Experts of a small language model: 83.3M parameters, 745M tokens.
Below are experts of layer 10 (counted from 0) of a mixture-of-experts language model. Rows are named router (the router's row for the expert), gate (a neuron's input weights, with its number), up (a neuron's input weights, with its number), down (a neuron's output weights, with its number) and show model dimensions 0-63. Each number is 500 + 40 x the weight over its row's rms, rounded and kept within 0 to 999. Numbers have three digits each.
After each expert's rows: a language model's description of what the expert responds to; "gets" lists some tokens that make up at least twice as much of what it gets as of all text. This comes from a sample of Wikipedia text that the model never trained on. Tokens count by the router's weight.

# expert 36
router:448575512454555476452499563544526546536574460574511495496512497538478451538466526489483516502518504571448525406532549485541571480465485521502455528502521512471556498490489576507448461524544438
gate0:493539495448531520503521492578560449485461480555539501493528538491595501535483575460492466473530534479540487520516509524481556572464478548438493506574499577489494479507522575559495463503523491
up0:533522452469472503572481534593571513480472497558539513540471477486579523458473471495536515457500469546527451482489496510462502549500433473428476490606486544484464518527564529568560482548530465
down0:505540490457500562525501459523477511497471486506479479457487489483485475520478529510520451458511517510512544450461474457512556511470465519513495541475480415537527535486562521493482452489460429
gate1:447532529471517511549464510565470429442517522497571570500513467501499476539477469526491600494593518457576522479413510510594578480472452522449512532518524527504501444586490579482505459469455580
up1:572482498497497545488509528529495567517523447484448374497528541473509544433544585471488457504474510480491509511600527496481472508515465490578501480543536462531456529469512526516541469562494393
down1:518514518424420484482518475518511520530480518510440511489455513513526540461504536457473521496449477502523466412507551495557477624543535525451471417530417514535448486546547473546447525511499510
gate2:469536543453517496471514554500518531519523478511514482475420446477437440489569452505489500508538490513508516463485515546571485494540440524489467520444517478452425523450424517539452413461497557
up2:473531500438478522479508485519495478512497516519478571515539463476506531465539484527548595539570449512497512541510524527474532428544530544608505453512522524503485522452464581525403476550629530
down2:539572558473535559464578511471573514403491569461491465473463500510519524537482498508494467524535536490432569543525489569466406510481456528470555509520533490534491514501539505412540446538459483
gate3:422436535533429555505431524493477543509520532519413523432513471532550501487497464518472488458453454501524504496502514438516478465411508517517521408533483470544530462511482438511435459524479487
up3:430447535532542505505479494428496549564509513477477532486543458554548537544432508553518577489496485495461473436537521442511579432414529578498604416538488561543454457546513534461552524501506498
down3:499449526514486480450579608453511583451526470499477507499479576521467530484470514479480539549563517508525448459524532480493584443516502581468467496479604573457518501413479541480521465509510551
gate4:547507510537519546489489571479505506503533468450525530513468513481510448498481505477491539441540551533463544462506467445491475527466544507451491439534509544449601505465439497498502499485442496
up4:540479506567438540515486551413500480449551485518501520528517528437431507486481499508407507467493534555480581458510485515453526506504506450552521436545487551524559492470465496505518520443529467
down4:473461546539510521511515481496493467549452590497489508530534504516449492503520570510499595499487529469429490523514578452516535451528437585513469455486461485471550511540446540533452513459460520
gate5:446566485513463485517512588509482472434469476522441531516540433560552510464463538566486412452516405545556468466501513475518529458531479486500583544512515431504556591520531553594396486490448533
up5:485446495494471533455537534542446513420504508503473518470539467490556485488447546572501389525516483554511502463533498469516557500530517475474552549538525420544512511511542540628377489530464575
down5:494552547564539475472507506575482481479450467470577445534480491528420427473519491490498445466398514517506390546462489500508481531460491494574526528565509379529516512501501507510511499540541510
gate6:495516432471516576542510513507545481461555479499495454407467487483486612462424527521452519518500494540518475527542470579484536528508433532502438549514485512428463558523571467522473504519500401
up6:473467532470527387516493488486458547525496485469534489523536448534524434538541470507494474485538482511449465495495621495518469463517564484528542484513604509501467525452472532524545455463563548
down6:537470544510472484540465491450487441456495496486552495507452505548483545452481411540505548510573525488477490492469513557487569456509481488518503499518425499531475486500472480439538537522515502
gate7:476491466461498494450550475491477470460451468498505525486524512582500463537448415502424461462541423546533503546469508554435543443495482473494484464475513457550409500513558511521533460542506553
up7:510522486526530437537539519462486454468494513522568556499506498576493541543518472408438467464465395549488579516567490537425453487559496477502474486507462485507433504561550461494565488598500497
down7:534511360545528480564440447498448491503503438492510472520505442497490487527510492492516536495515505493481468410475576524496508553510512468576487484468523445601555484485515575513468536418473534
gate8:451522546556497499517498554509487570525472449513520561540547435538541479533502467473548487523504558468387487444496515502470518570493523473505510490556524476465582565429481536530473468475527437
up8:579529528558564486449579531482553483525458498436531534485502492483489484487494481511486517582528491530435529517505530481475555456463543498559524558541466484448481507501415505519493444479555481
down8:522500489480421532533510545582474515533498492474498484528499479569458453542487479427485503468525571440537457516482521532473523497524509468507464497507479519526614541526492479501554442509432436
gate9:448519506450546483484536500527498431416486483530500548512521427556513524514510453507505516471485491539458495419531572459512423456528533540411553562536544482489486469491496517553482430478515507
up9:423564529528461527504547525491456458524456460551441415456475537511465545507508556527478449563473399520594483509490550476497459508558524423527557507503502504465519468427512478532426452525538488
down9:461550512466499494489508473483465539504488587561494574471497524506498504467513442501570526487537501427505508409518567506551488482441466493488494508484622533526487514564407561514460464513521517
Description: Preposition of
gets: " of", " the", " for", " to", " with", " de"

# expert 33
router:450507528499531465452444497444539513524529465599454530487499526559499477521453483451461555487524520516453536492532532524516486509458449567594484452521458428449515448538564560522501494524568425
gate15:503543538504515428558535540457546555506458469532501539409501495575577511505515492525440481547519450496476479515484449482545488454491409535541379511509501533483496507445545507519498511515479467
up15:470467536394501548431582491502510465452529502484532535467515519579578531421495521552496499466543438444509521523513498520544474510454511462511499502530536553525563523463546467445503492578482536
down15:442528544532472458522615525439495577508542502449507490530523496537497510549549572523503529477534557495552486516592476561440457508385502563435485470494481474458543486502414478477455534510521490
gate16:435490483537480520442474435514512468491555524527441513521589501508530519479438459458493471545510501587401498474453465529498517460486558597517502512423471480605521586521536461459424470475536444
up16:509549468445556570466547485516416488528467515521499497473443439504431484472487517566450488465476453450575491470516528500543521538475547528456481494390421472455492501498556573479528465460515488
down16:554484504422468505504395466575483483493477455546462458476527530498467464526498475525440519548460550535530550535601527508471468524537499514511491552546492462512431504451552509520505510411532492
gate17:436533478462518497477487480454505495448534527472493506534572527536523459473517469486450481473527406544444507517496499539506565490499471412526549501445483456466515489508561510501521523449492493
up17:435503514470546588549430487502525465488536489498540490509547564495455527445544502519474527554586487465518497533493513536485524547494473540523577499496525544524506508485518499498559525488512426
down17:523538475431454490425575569471423605492535501579420504468505481519458544503460539514545514540487477431455550418519479507540465510515492502502480532570533543495510507458518548476477522572522533
gate18:492503576533493452448550491490454545478532575482459512526510468479566495482461432565428490495599457571488473525410512546502480524478551536430469530501533550484484504489529542498489493486459475
up18:491499467527462518482479406491491536518553558509415529560478476508475532413503432518431538554528461564494473574446466540543504397511524568531466548478476526519476502536516478497435512486451516
down18:517513530427468517591582503433489467503431486495497509502477471528542525440579503516494479421442524503453473500541475510467531505560544446503480508605501422523586502484528461432509524526469511
gate19:468563490490426518458502462475581554515458409503503444497468492468504484510469436518452456454565453596459525574528527550538393483440484522554504565440541508514500548476503475492497477490510477
up19:456505494491472520531451467533542477523510483469494446490478515474537482525511452416465495509510458579505480555536551481534408513452483511597491570502585494534573469436516498485460515496445506
down19:443552482486461537493525505457409558475462523482484497501597531480574491491526470508482539480471489546522543465463542484482557533563534511533582528521522521569520489455557471482503475538488452
gate20:550540561490505485484448474489481487523491519530452535430482539475466416434501385448469511569573508513488511471542473484561541504515473484445532430536408445452525568554543534477496532421515502
up20:504487460495514549479529502426558532518462492489516466536469460498538539572489504530479508441556453494503532521486558563476506490521498477586478483535516598533491433463474449577550528602493501
down20:554587469560523561540482543479604488523557468513520450528478488496497495511495556493476512406529498491547568497563461520533539472407476527513484455459491513515485516508508505508558546533587464
gate21:552478500564418496444424526555443478478542486502475535465482414518498542472603480438519547525462550563496495492486414472441572553490439459538493475467402513490560517585444573509455452513494504
up21:527523432462451432537519535571524598553582469570515523514477479465587529505548477520538484481550498507496503534522497492510457412447545514462541502474496505538502474475497441533585486606477443
down21:452535463562600544436527538503569520493500460546518576495466547537579531493453439478472501496527446538408560521469509439471510540515492479533546471531476517471499532455457560502505467518527504
gate22:411441488484497502374454500522571459514494541524571520443566493486446495448480542494533519521515458450530537519489472570541538467518507599514520478475475552444477487549514474525412477495443468
up22:590494474513509512402541504537443510537502475445513476485432550459500520458541510512500509523523547461491491474464539453518484520536474412550469592547464474491567456466508522448473547407485482
down22:543509480517481526488537485504483465522467492573469521553554466439492507513497539425514446430443533514553523574491491602523472427572504560478515525510508475524495487440497516645536439440501505
gate23:449499510499552477407508527525498493476501466496506478499516491460494478578559494434509486492522568404482561495450468451460452491508555566415476427589476517553530499569528524444548494489571460
up23:513526516527504480598526482504453502553473550452493531514458469505512489535400505531489496526484461518561461481577515529496570523429481503543463528515463500472467499468451515511461470525460478
down23:555483570503477521442526527537548440526504537506556574479464474480516533566489489512481542463470483561508520490516577549474484509455502458492437415471514532486545491569431498504479498448473547
gate24:559496547524468499573478509413518497586520503515523481525463572513473458516462514412477483502525489504516507423507559530502429564529523444582486499484560497524558518504566486528483479467476445
up24:497366492461482529535474497422443478522503530572480495497548495490485545522566464453578512471487448475485480433520471512490528454491518424466487477523491507465580544486548499441497537486526495
down24:430525532474568546555504487523522427494527456489532500508461510506424533539499540551561516475468528494503490519495467489529448535479485464525464507525478552519495539454507498531448535511536416
Description: List separators
gets: " and", ",", " |", ";", " or", ");"

# expert 6
router:458550537534543468500451521549556500560601458501514550527476507535523506528505510471484542486507503485515494439530521514501474586470486531567512463520460467413568480582510570478458527520505487
gate26:482499522494534469520447551502527526485546495553455444467465490551499406512558536501428519512495514525556558529577449476463521583529517454558492501556498465508548514498496470541504505452510448
up26:549466451518500554459502476422442524488510554504524603516513508484479547483484524485490524514489527510532403479483544478529499443526525621483484473465543506455460478514460526484501532526472507
down26:521551475432547487467520550525526515463471443440478508515542515511509497511466457485506496544451484577499541564528539515468474527529475532539518548441466404522501468578412492527521556502505497
gate27:513511489381524445488493569477491510523480489530540523507468481509434488503462492583548519502465539477543446513533483470538545494390502548470484522542483484539556520507479451532461477497525502
up27:540507532557469433444470510539516512509463593496494557470431538490458497530516490555507498531567547505493519506458446539534456488411542552443463529458587522551480511499466568488462502522494518
down27:418438480497543500498562365438614521480478544476553509434473488425560493468536473542541505451541531548545500527478477459482460549538479558485541477429509476453495549478527514496475500526538508
gate28:435560547629575447514476610555510446509527446459490545513570505518432457491538517495467479485510505511572490481594442485589550467482525526565567495471571490494514489488530439476569498462494527
up28:488558456513506615465525425498458501464522534469517501450476556510445501444468456552466468533567527543519531559589481538491529409575550527489492508453550496535473538491537564529575432448501494
down28:516551507556377492599593569517521451535511508495464474435430486560539413494501495495433507481447482520524581420568464482498470432485539537520497536495530514484449492550505586538522484510515559
gate29:525543474518519525551475561526537458565583504480578584554493545504475467480541487478552428549504508485544498463546464515459485476474527529530530458498498529508524495517480530497518515518497545
up29:483503515531492499457462497424465470503556546498481440493521526474555522553519511543526507502493492427526440483521518526498547501450491477526494599579503509441547538510469455472575477555520524
down29:482496396459494557446537530454525482484520584520493458458403448491580519516443540532521445406489528490509461498515443520550472546516521577476496500469496567537523609540508487436493428463494489
gate30:494480587527532495445533557484521474480509469495497510452434482513553522410563544479472497526549505470515566506494569457475505485487536465473506497512474436521517453530590458489559518455440479
up30:615516527515488515399575489457530526472518481553537603440521520517516445515516446490507449576549545464463530481507513523512495574545492397522453465466484528554485488467532542468569557420494468
down30:517535516488526435517523530539507475515532486510496539465557487469458411515490436562491540492383503498522528548502540498570546437485537420463510573505540460517540427484525499526468546476496517
gate31:440555544483529436455476583530469469489526433519500474500447474501542525459461500551526542501470451515412472436545518535460487558478470497468519467520425500472520512493556514473478540447493557
up31:522514554496499521538534544475482500477534510441550501539467418442449515558498611477496525512542531563482543595492523466499482428523546522434447528430522464554525477509464474530521593498524455
down31:477506449538519516551510552427536561482502459493495528449594531519436522513470522494515504481536529467548492377520481513531475485555481556544483395509411562574421485438523470482458471554454477
gate32:497553470515575549515455521516484510498480500433500485515552500424494465499549501456557451507525478499539528485549424468548548463469571458509504481570528557496538497455552575522536554492471493
up32:475492520493585472560489475464527532522517527493473488522459562494518455527469472418453557523558429462522418517455535500561488504476568486521479532510616478454481536522512517473506584530515496
down32:506578533515492472485504463522511524472438494531492529459492490490510599552571486471502494454448611497492478466477504511529502476518467505526511552566417513499537501457517485510498469475476467
gate33:469547533474508515481509502531474418517497502474452475450560571500464500530433540527493463451492491469505545510517472512518408403423475503496516475569550417487489512506473452513486403522478465
up33:504512461495484512451514507522488519493535510516461533537539505570519547601474505489536532484477443484556491491522441508505438502422506451467528536525478517444454421459475505466542407489482490
down33:541452477507556525450531572474491463533534429346456534488508463574484512567497588504473484543602470513489445558516538460517522463478494492511479488490583464517520497412585548498543527419486541
gate34:543495511416404466556477518504509493539536468446534504507529546555430500498454517522483529562515531542536506514510510462483496532520486489501461472506486485546467503504505501507442477506439475
up34:495495521483512557453511560562534520529560497534458484514481565514507481491467457543448493549489482480451497466495472499522568513545436502502573485580486557526554556562490518505534489406509473
down34:459471500447474461543462510514537499546470491542590526497486516513470512546535572522456507504477425507470575444473527504498529435503541516538513539577560488475416482461410519508522481514556584
gate35:460530557493532483456474467522566455453476486490516486416452573465515437454514518531549518497479513503465574518454511501527474535484464498477450497477516529484533587547580483453510506556491524
up35:493531553467474469450479518470507481491527534521517511508469637510565431498588546470500505566536460575485494491473534559517455523536486460529470523510440514432613494508500495525501526524547523
down35:460573585485472486472459526567474486562521486464528480487442514528566583485453505549438510507508496532507474537531430479557431458533550484548503538514452476463509566453509481492497567496569476
Description: Infinitive to, modals
gets: " to", "\n", "|", " would", " can", " not"

# expert 44
router:443574486561526516445440558553507499533549468541487492443492480534461479514459506468432535520554502511465504436519504495560522586420499517544470423517478459494496512559571547494482486586585463
gate15:520521558486504505480496489506556560588468462531511502540512479533537520495477471470529552480484488469462483561526506504457507576522508518490519546427439407549535518477470456485536515485592575
up15:493540528488487415474553548513516481531426512563544499518445480438454505506524405448475478426501498456463538459474481458495524572487454443505529479481523592498479498468559604458493510536481507
down15:494514453440590582476511513509386593454580489502490449490490498524519544589488506462484513528532454550546539474557530511452475569595524497571466546519532523522560341486457498495443458451516525
gate16:498524473449494511562471500543520486501470543469456510501460536418477492555569508515513529551521540463469529520457482512459421506511463501509498458483488425518500504557529530532486470545528491
up16:494573426528451472510502459521520425507463530489429496494471552533527539528475508525468474472468530468480513480477511466445454559470524474497486486470420458591495445505493519506476439509520474
down16:450568626525527480429509509496481468503473430489552533510512441440485520528527470528549471549477558456457503533488512498488488488512438436449529531483446554484494473564516520496557494478499474
gate17:513547514433519519468472444488464477503536483500514554508468518491501510491448464445400506459500513476435502450482498483447502516552469522462503473496441503532511424554394501496445473543476508
up17:482478461550503447532541529552502497574446528509395506416450533538450493545521500562563502502505417463549530523465523457574550502472472474482579537497542463478586520487522534487523519464507482
down17:462518486527488403442505475524440531529468579572509463470538448455460513501457568510442456426545550522468530514510496509507502509498503535501490473475515568581493488528553507563510500596529505
gate18:512537512561480481427498492494500623509469472552490579450557506488443493501428530534478544438437538516449450605528526431516538545456492482485522479493496514503486528562477524471508495488486475
up18:494515457517525518456544541506500528469442409533484561451563545470453483533529496485545528510412550454523500561567601430495515551432548539430496535475524518484485495541466579450481473487476482
down18:490507429462491491504532436519493353528443458486464500463522458482463524496513508541487458546435510526501511477492498539513534499504498496451526502444485492489516435539542459465429392539559554
gate19:548547528479560464540475526495550484557512499499505465493455437516518552530444534527460487512511540494461492522436506414534521503457490542482485484460476506520537439495513450496497515522496471
up19:522473552489451415458597524499451471520546454429506505482487530441484460544518497465540553540506496519482424516461540568522416518553499514468569508494451497478511556483505499504469511489429488
down19:473488473484636463441437493461570447556550436532468523500418506482471497486531447476481486521512496493493522492495465595561492483482484493429509537515451485359525562569424475561468520467499518
gate20:554515545477486465556519534525494474498462510513508398469461502463472550433532497504478509502455441437492483456525516564443453467419547521470506559483432439501512583509562504427457521515475435
up20:550425496453468550514444460525493500439460514546474450519465463551455551521513508529473485523505565402444509467565503539466500471467524550466478571473486467502449533505556505523447592508571495
down20:474438537493500490545487457543495452485547456550512488495583503539515525546525572460447523496451502497429477518519571441491473484526548492506425493497504443512564538490657475482535414497493481
gate21:484437518469577462510465506517451546515499486480441475467457513506480466455488490496482430468553527446478496479507567425479508511503477497564507517457506535544558545513510478412460441559477480
up21:460505547453430551474534499507486538495485498468497507443488529507549514479496441469484522485504460513476425493495523485365475546468483464479545491556542539485537506511572581444519495449478480
down21:522525508524489531522532537480490527556517474589507596527494488547468479541530478483546461508516518526514473431483515440530504512440442471496553513474555498482468542511608478568451526442478510
gate22:541592475566516480520471517470555562535505512559515479494553482445463469491487541516467528459533574497528524505553510527528518526526497491525526440461503477439518456535470534464495566503550473
up22:424528484542482476553472429402468490539448477549429499452521519490455485501496467383441452488528500529501472498497598490493512544531520438498499468501556536557557469528534503487487515520496478
down22:509519432525481478510436445521569436538517496446518394500525476528489508467509527554505468464519484466519496452481512459484453495589562474543529616451510532492492488485479513543518497492553464
gate23:518513564459518456494509527583457508509474497480482445458446488508524492477503451560464462484463541551482529471513479494529521497527572520546527491499545521459509517503496564490528450479524482
up23:402565532454473509504495573501450456572493538535529458500508491396540535488513477541532552556532521366504489516535569444543519469508451503521495567559485502448524521509483446495513534464490511
down23:501495544446487458451523511568472445521471447582522547479481464456588583591537548470532472489455514490511532465510532525595549540547499551548498528482540460528539527527556470534471500492518504
gate24:497511493491524448539553469498515520473488471499596490539449509502454524505535477543526547481499506504490451460483547445554521421477527552558557539513505558581473495496514502529446514504512495
up24:476490488566481513478514484438521541558478479558483538504485560559553448547531473537433546520497448455544430580570436537592461535491542482564485513454582544463513430453504498488554534470450544
down24:499527490529496494457513532529493447526581502518392529539470453459475504494563486465399505556509499520489529534553524538499440534469461475508517511439516524520457515503504501495572571513482523
Description: Table cell pipes
gets: " |", ";", ")", " =", " /", "%;"

# expert 28
router:493516508468520468467511529527496578526488448519491534465494504531500468519460571492491577414552433544487532476593572612551508486453473529548450463584474426437524524530574548452484535549527470
gate0:542514494437466477528436488449515501468496474482408528443512487529504507539529556534540518550506501519519537460528472487521480540521475463469494593547476547438501493497439488515484495541548454
up0:471481544491538485507519459512509523419476499464558498550494548557532523533438445509493527530486432482453524538533500571509495484421514564492555532491509492525527426552540518498479487550579504
down0:533563483444570482492548490461489503461472414518551525559481576572558518515454479524464537516508513528506502477493540526503450514537547537515530577510517450545471482525455459440468467491494523
gate1:513490479447506518470492539463570535518514530545460572458577428455556508547417575468477446507524447495536512551534489498546505532540511469530426451486517485510481565475467527483520538548544461
up1:481544516467472521559540563517534528468522475486529575516563477458539486489511575494476470558522514502585516581503499566515438602552539520528448514471516497460506551437443540475501514508546449
down1:495445512499509463469580468443551532544450541401550499481509451460521508539557531478526546438545469494476543493537499493490540506475460439556474507531471560469544560506591515510488444520446463
gate2:471503465493565439493478515528439548516488492486494427469604445535444466453477521500553560535495473451552459495553489533505444402507562529533462459524453447487536457503559492402509509477520478
up2:522496482520474449517481551432518548507500502518423458517481387419602509420397509491488467532532445519465463467517558543503444503505457497503416524527513500443536519521424517563528508464463457
down2:476485408511496548529476502417462422424471379464491478496502483630541438536500521538567488482457539555615434513543481563501504546488456508437565507480536510486514515549519486479392530523495466
gate3:504476531524492493479489507494510524527449456467466469557519478542545528480401586507486535382471463576513501474555496516508428501545500460568485475571592565466495476487504565554556515521478518
up3:627470489556497501471560442492540543576443481542519535499482484488434489525509533500493497505495501524519515525512482585495444443575515423512585504572520493577536510498546486475472533568521480
down3:512525489481530567473495499599489478461492516534484544543522494482504478532563554487447456577524496509530557468498520545475552524496494477502478588430535454461512479544439558478483536403477555
gate4:516475569491486596439410510495453472526506544511513486584498501492478525512432511513465490474494480511452537466540526544497479509506460516434467501571477467457525531536535494550500443393538519
up4:490445505482490533457424522490492458514503617538490533569499509483471509514445487517516477479443441535481548436562536511499450450503505479454479485530511494465502489530560501548523470428477484
down4:412542556472475537463581546530507506477456490435511503479511522496481532438464469449446497521474522515508527505512562507480463392475490580583454520541468477497539544467514511436476545475502498
gate5:530464518470508538480551508529417568585491509510457537526503500466455522452455511593454485482532563500521478565561531498519583486494527480522480533553491534482523526494536493473509491528482577
up5:515432529532534548495495496518489531502496551505523600452496508483513544450483546496436515448561543527528542521506527489524519439436461517591511491564494449448443450523533516528560480481418478
down5:534609525485498510490511520469495532551506549583449550531454404484468474505552525504554486401443482479531518500458481468520511458458456490427480485512480489549443459501488464412509472531473501
gate6:514541461479524546480508477516446499510473441475538491467438573578500516425474537474515475485499467509496552457477501576550485476467470486516523492513483477494486496520511486510453522503457487
up6:501540544472471494541564507502530552520491479542456542489463515521488521473487549539468536496475490521592595456492499527548522456427417550511470541572476507502429483498468543507403481518485540
down6:515449510469522475498573486592447504419503479444466496631473482563493499480476483520545499456509481562495482528547522533547548464478473502511448565498481457474464406499494457443533563530525501
gate7:481560507493509479510512499496512507450557493496494535613431484525513442510557558512445543444522428502515564458539484443541553544418459468515469519580424446524500491446511542479510541525493525
up7:564523475540536519526459430455506525594475499511506435450511498550476519459570468505512471534553482555483463476508573553480433499494447464538512523444503503507488498495514507462473505531520466
down7:531483472498553522533445497524464461547398578428467435511498463466436488453472507526517501438549449530653545472501489520494539486462509556536449504504525563546548491521492546472505513461465515
gate8:509464451482494495521495511485481538535456492458486501482504501547591454472486563520528494533546525541499386537569545523498553475505502506560453477524486497439494477430522534454551579523563430
up8:485500521554453495508547510514558461506457464509452533439484486507429523588542472533518462420478489508492555531489582470420500402477591396457539477444545485546560442526455510467526455457526497
down8:507577516526513536470504498474535535518518513465525524504546586546543493493459496536458534481531498454499478472536477442543515515480579502500471417556546471499521563528533490509472531600530556
gate9:520494482487573509467471521502438513475475464492522460496465489490428530479576552506504419451552443511502464445535553567531517437508526495503563474492532482493535506481469542414387536464518512
up9:479532515537520443472554504465526518540456531543507499518487497563517474550478530566482429535531527562555491459522460483490471463458463523477463603469496465532573490516497477504527486427441544
down9:505497454482574482519513468526503480496527482421568597505538498498500479532508528590541569514460564495524439439443510502556477555583515559546497512461540443509433537530474527455615532497438564
Description: Initial s and be-verbs
gets: " S", " s", " was", "S", " be", " were"

# expert 35
router:446482539549519530490467539564542529543530464590459480479473508552435456474458522455517543511578509500486489494484571544529549509464416527514504485545491501437523517531516579440465551548558447
gate0:483552580482425526495490500505470511548455481524529440517490472483506490441545523492483534520567532518437440516505544552529469439500520472524490510541472533515599517534456450441510503440507539
up0:528578531535562538381435440464496532424511555541493520479512488502488463534514467554530460469492506406488471512450439425401449495476443479494520535464455496488477487502498494535458445491481560
down0:487516566556514463490481464491555521465481494495532493533484486489496530446516439520577546533521423506486512547495469557519525495453497558506486547477465555474512469542553527462518488519456483
gate1:455545574544525514515492449494456509543496452512453569522471475501546524536453419481401474438524511472499545550471448475475445470431458521469510523522519493508517441524504497505486421521471537
up1:568489414477525495510498562508496494508516540443573432538526560479497468506568529477591528465539541562468440495528515561549481515490515513552484473426515500490441580493543550503522550477524482
down1:493551478495545532571464560444548484504545462470518526490497505446513461517500491461556489460550515520461537547585523554527564537483446520448490500481489486521518543485538545438474527570436491
gate2:474491496487487496530445490512484524559553494509470453493550490490516540401496548428567551490488417482464465438557572538514539481462497442536562497477474566513483453495493538525484512589561424
up2:478523504502486570544532548459524495512542417532506498480505488497503549437451595406554491528504486457481537551560511535527518505402503468503541557422468518516533508468505489530539521522504371
down2:450485451541474491499598484468493483481413569489548408501461524501533455595456517479440472493459485573487438443446491485516440464591496570595488492552479554516472510503500512491505499447469498
gate3:525588611491558502504471549508566443509551509524579482509446512459433518465527497523456575505533500496472491484523518593462473465481437451481554559560533526475535420579452532560476530532533526
up3:503611560526454473518484462467533482535477492465506523468516466528497522467537517508475522465493510444492466539555422569472444511464457506505574479450510500448515491541497540493531482571524495
down3:446464456518490420491537434585526413511548518549440548463468482544449524522481526512569488577540504530533476443537472551573506503559441528563490516508519480439439511497514509528471512529443505
gate4:465485450526497472481511518472537506543451520478487487483491533571456447531536388466495506453459529512438489434492488554506500428418531543511467437550462451457406485508486509427555545532515506
up4:514475481449547477441501510495459485522554457525485467545457474472563507449413605466491554424538502466548458456440557404537559540523477487462525441535569563438543428529490546529485474464476535
down4:510520519583492489546456561496623480506496526542520547528493530473516546531486599484530551522520528479488418513495533527512570588532481510622532467479533492478568469489488558536470423445448468
gate5:483436505498499470456542469535546479473458494582475520486506490517524387425544510440496550473481451466473442481473482536535431486451518546506596446530461517513526521459506557534453516407521491
up5:471508478562511461496549463457462450459478443458471613452531531369469464409516527494459470485507448471434474478472487436422439478464507516464467397453443492519522525456504557542513497493477481
down5:579477540504524498466562466493510471498499458558417475469478537490448561495447536518458518491464459552446494526451537492412553444474588498458526418496531446504568436428410552491512492404438492
gate6:501558541522521588519504487564515471496414462506542512463453472430628461496469463522485488457499468480470465473503454468493498547496498490484530557584523541464492564513491451469458423442491544
up6:432522497497486492503548601507482495536592524449540531558466490555450478452514516412476522533559444473465488564567578440499472477484517501533481515510472548481504473427499511474434512592503530
down6:486572463527495501391484498428518449528524500515439451487547531433546491494556578512459441536549448509466453494512464485423470492538513456455542534576448461477506416488577522524465496547452485
gate7:534519504476561446482515460557525491513528493559399513541492400477513460522441451468425454481507492467527511556481540532492460442494465604528493489507475489440479480519489492534502466437537501
up7:550469389517530501507518501519460521541429530441570521485573474513452509527519440512559603518534428463471495462502491465485543515526523515495507470494440546512609488516461541464469525517479492
down7:523458428502486528556505472503583444522478506505520501534485500475489568549473509449521462578470458479507483475434551518477525465441471459539525500519547490514501521479499457416457638521490543
gate8:553531461499477576478485506561490552521467452484466482476504483434533454460503494431503509513523504499507470486493533511478489519496488506544537492563474494533504514554490498508534531466495480
up8:476475501493499432568457440373508413535529515467501505500454526493511517487535478534455473464489507549537534526549452448517505492488534500436433491414547460449499448485571512457478450533516544
down8:514497447507504493472467483533526553529464478589570494489547548529464487515506487531510521497458485453569527458523504502557486461489535409530560488555488512483538526498427493512481523484555517
gate9:558479512486457487508430566496459531492394482495529472569534528487465494549439485377532546513458523545493470482419497517513510496424508559539556549453538451502507446506448539555496511495475424
up9:451538525514506547411541465498413451430493509453523473547539534398503471522522501500517483424537541438519531556450549447530527446476528463546496516537527550530449448557493489518538530524469519
down9:545596481527557557521526416562547614554548452445613496527466475545458443501489528517566514479532487480546493444483522546467529469535539480456439477456490532520550517481452571449454509496438506
Description: Periods and initials
gets: ".", " and", ").", "S", " &", ".\""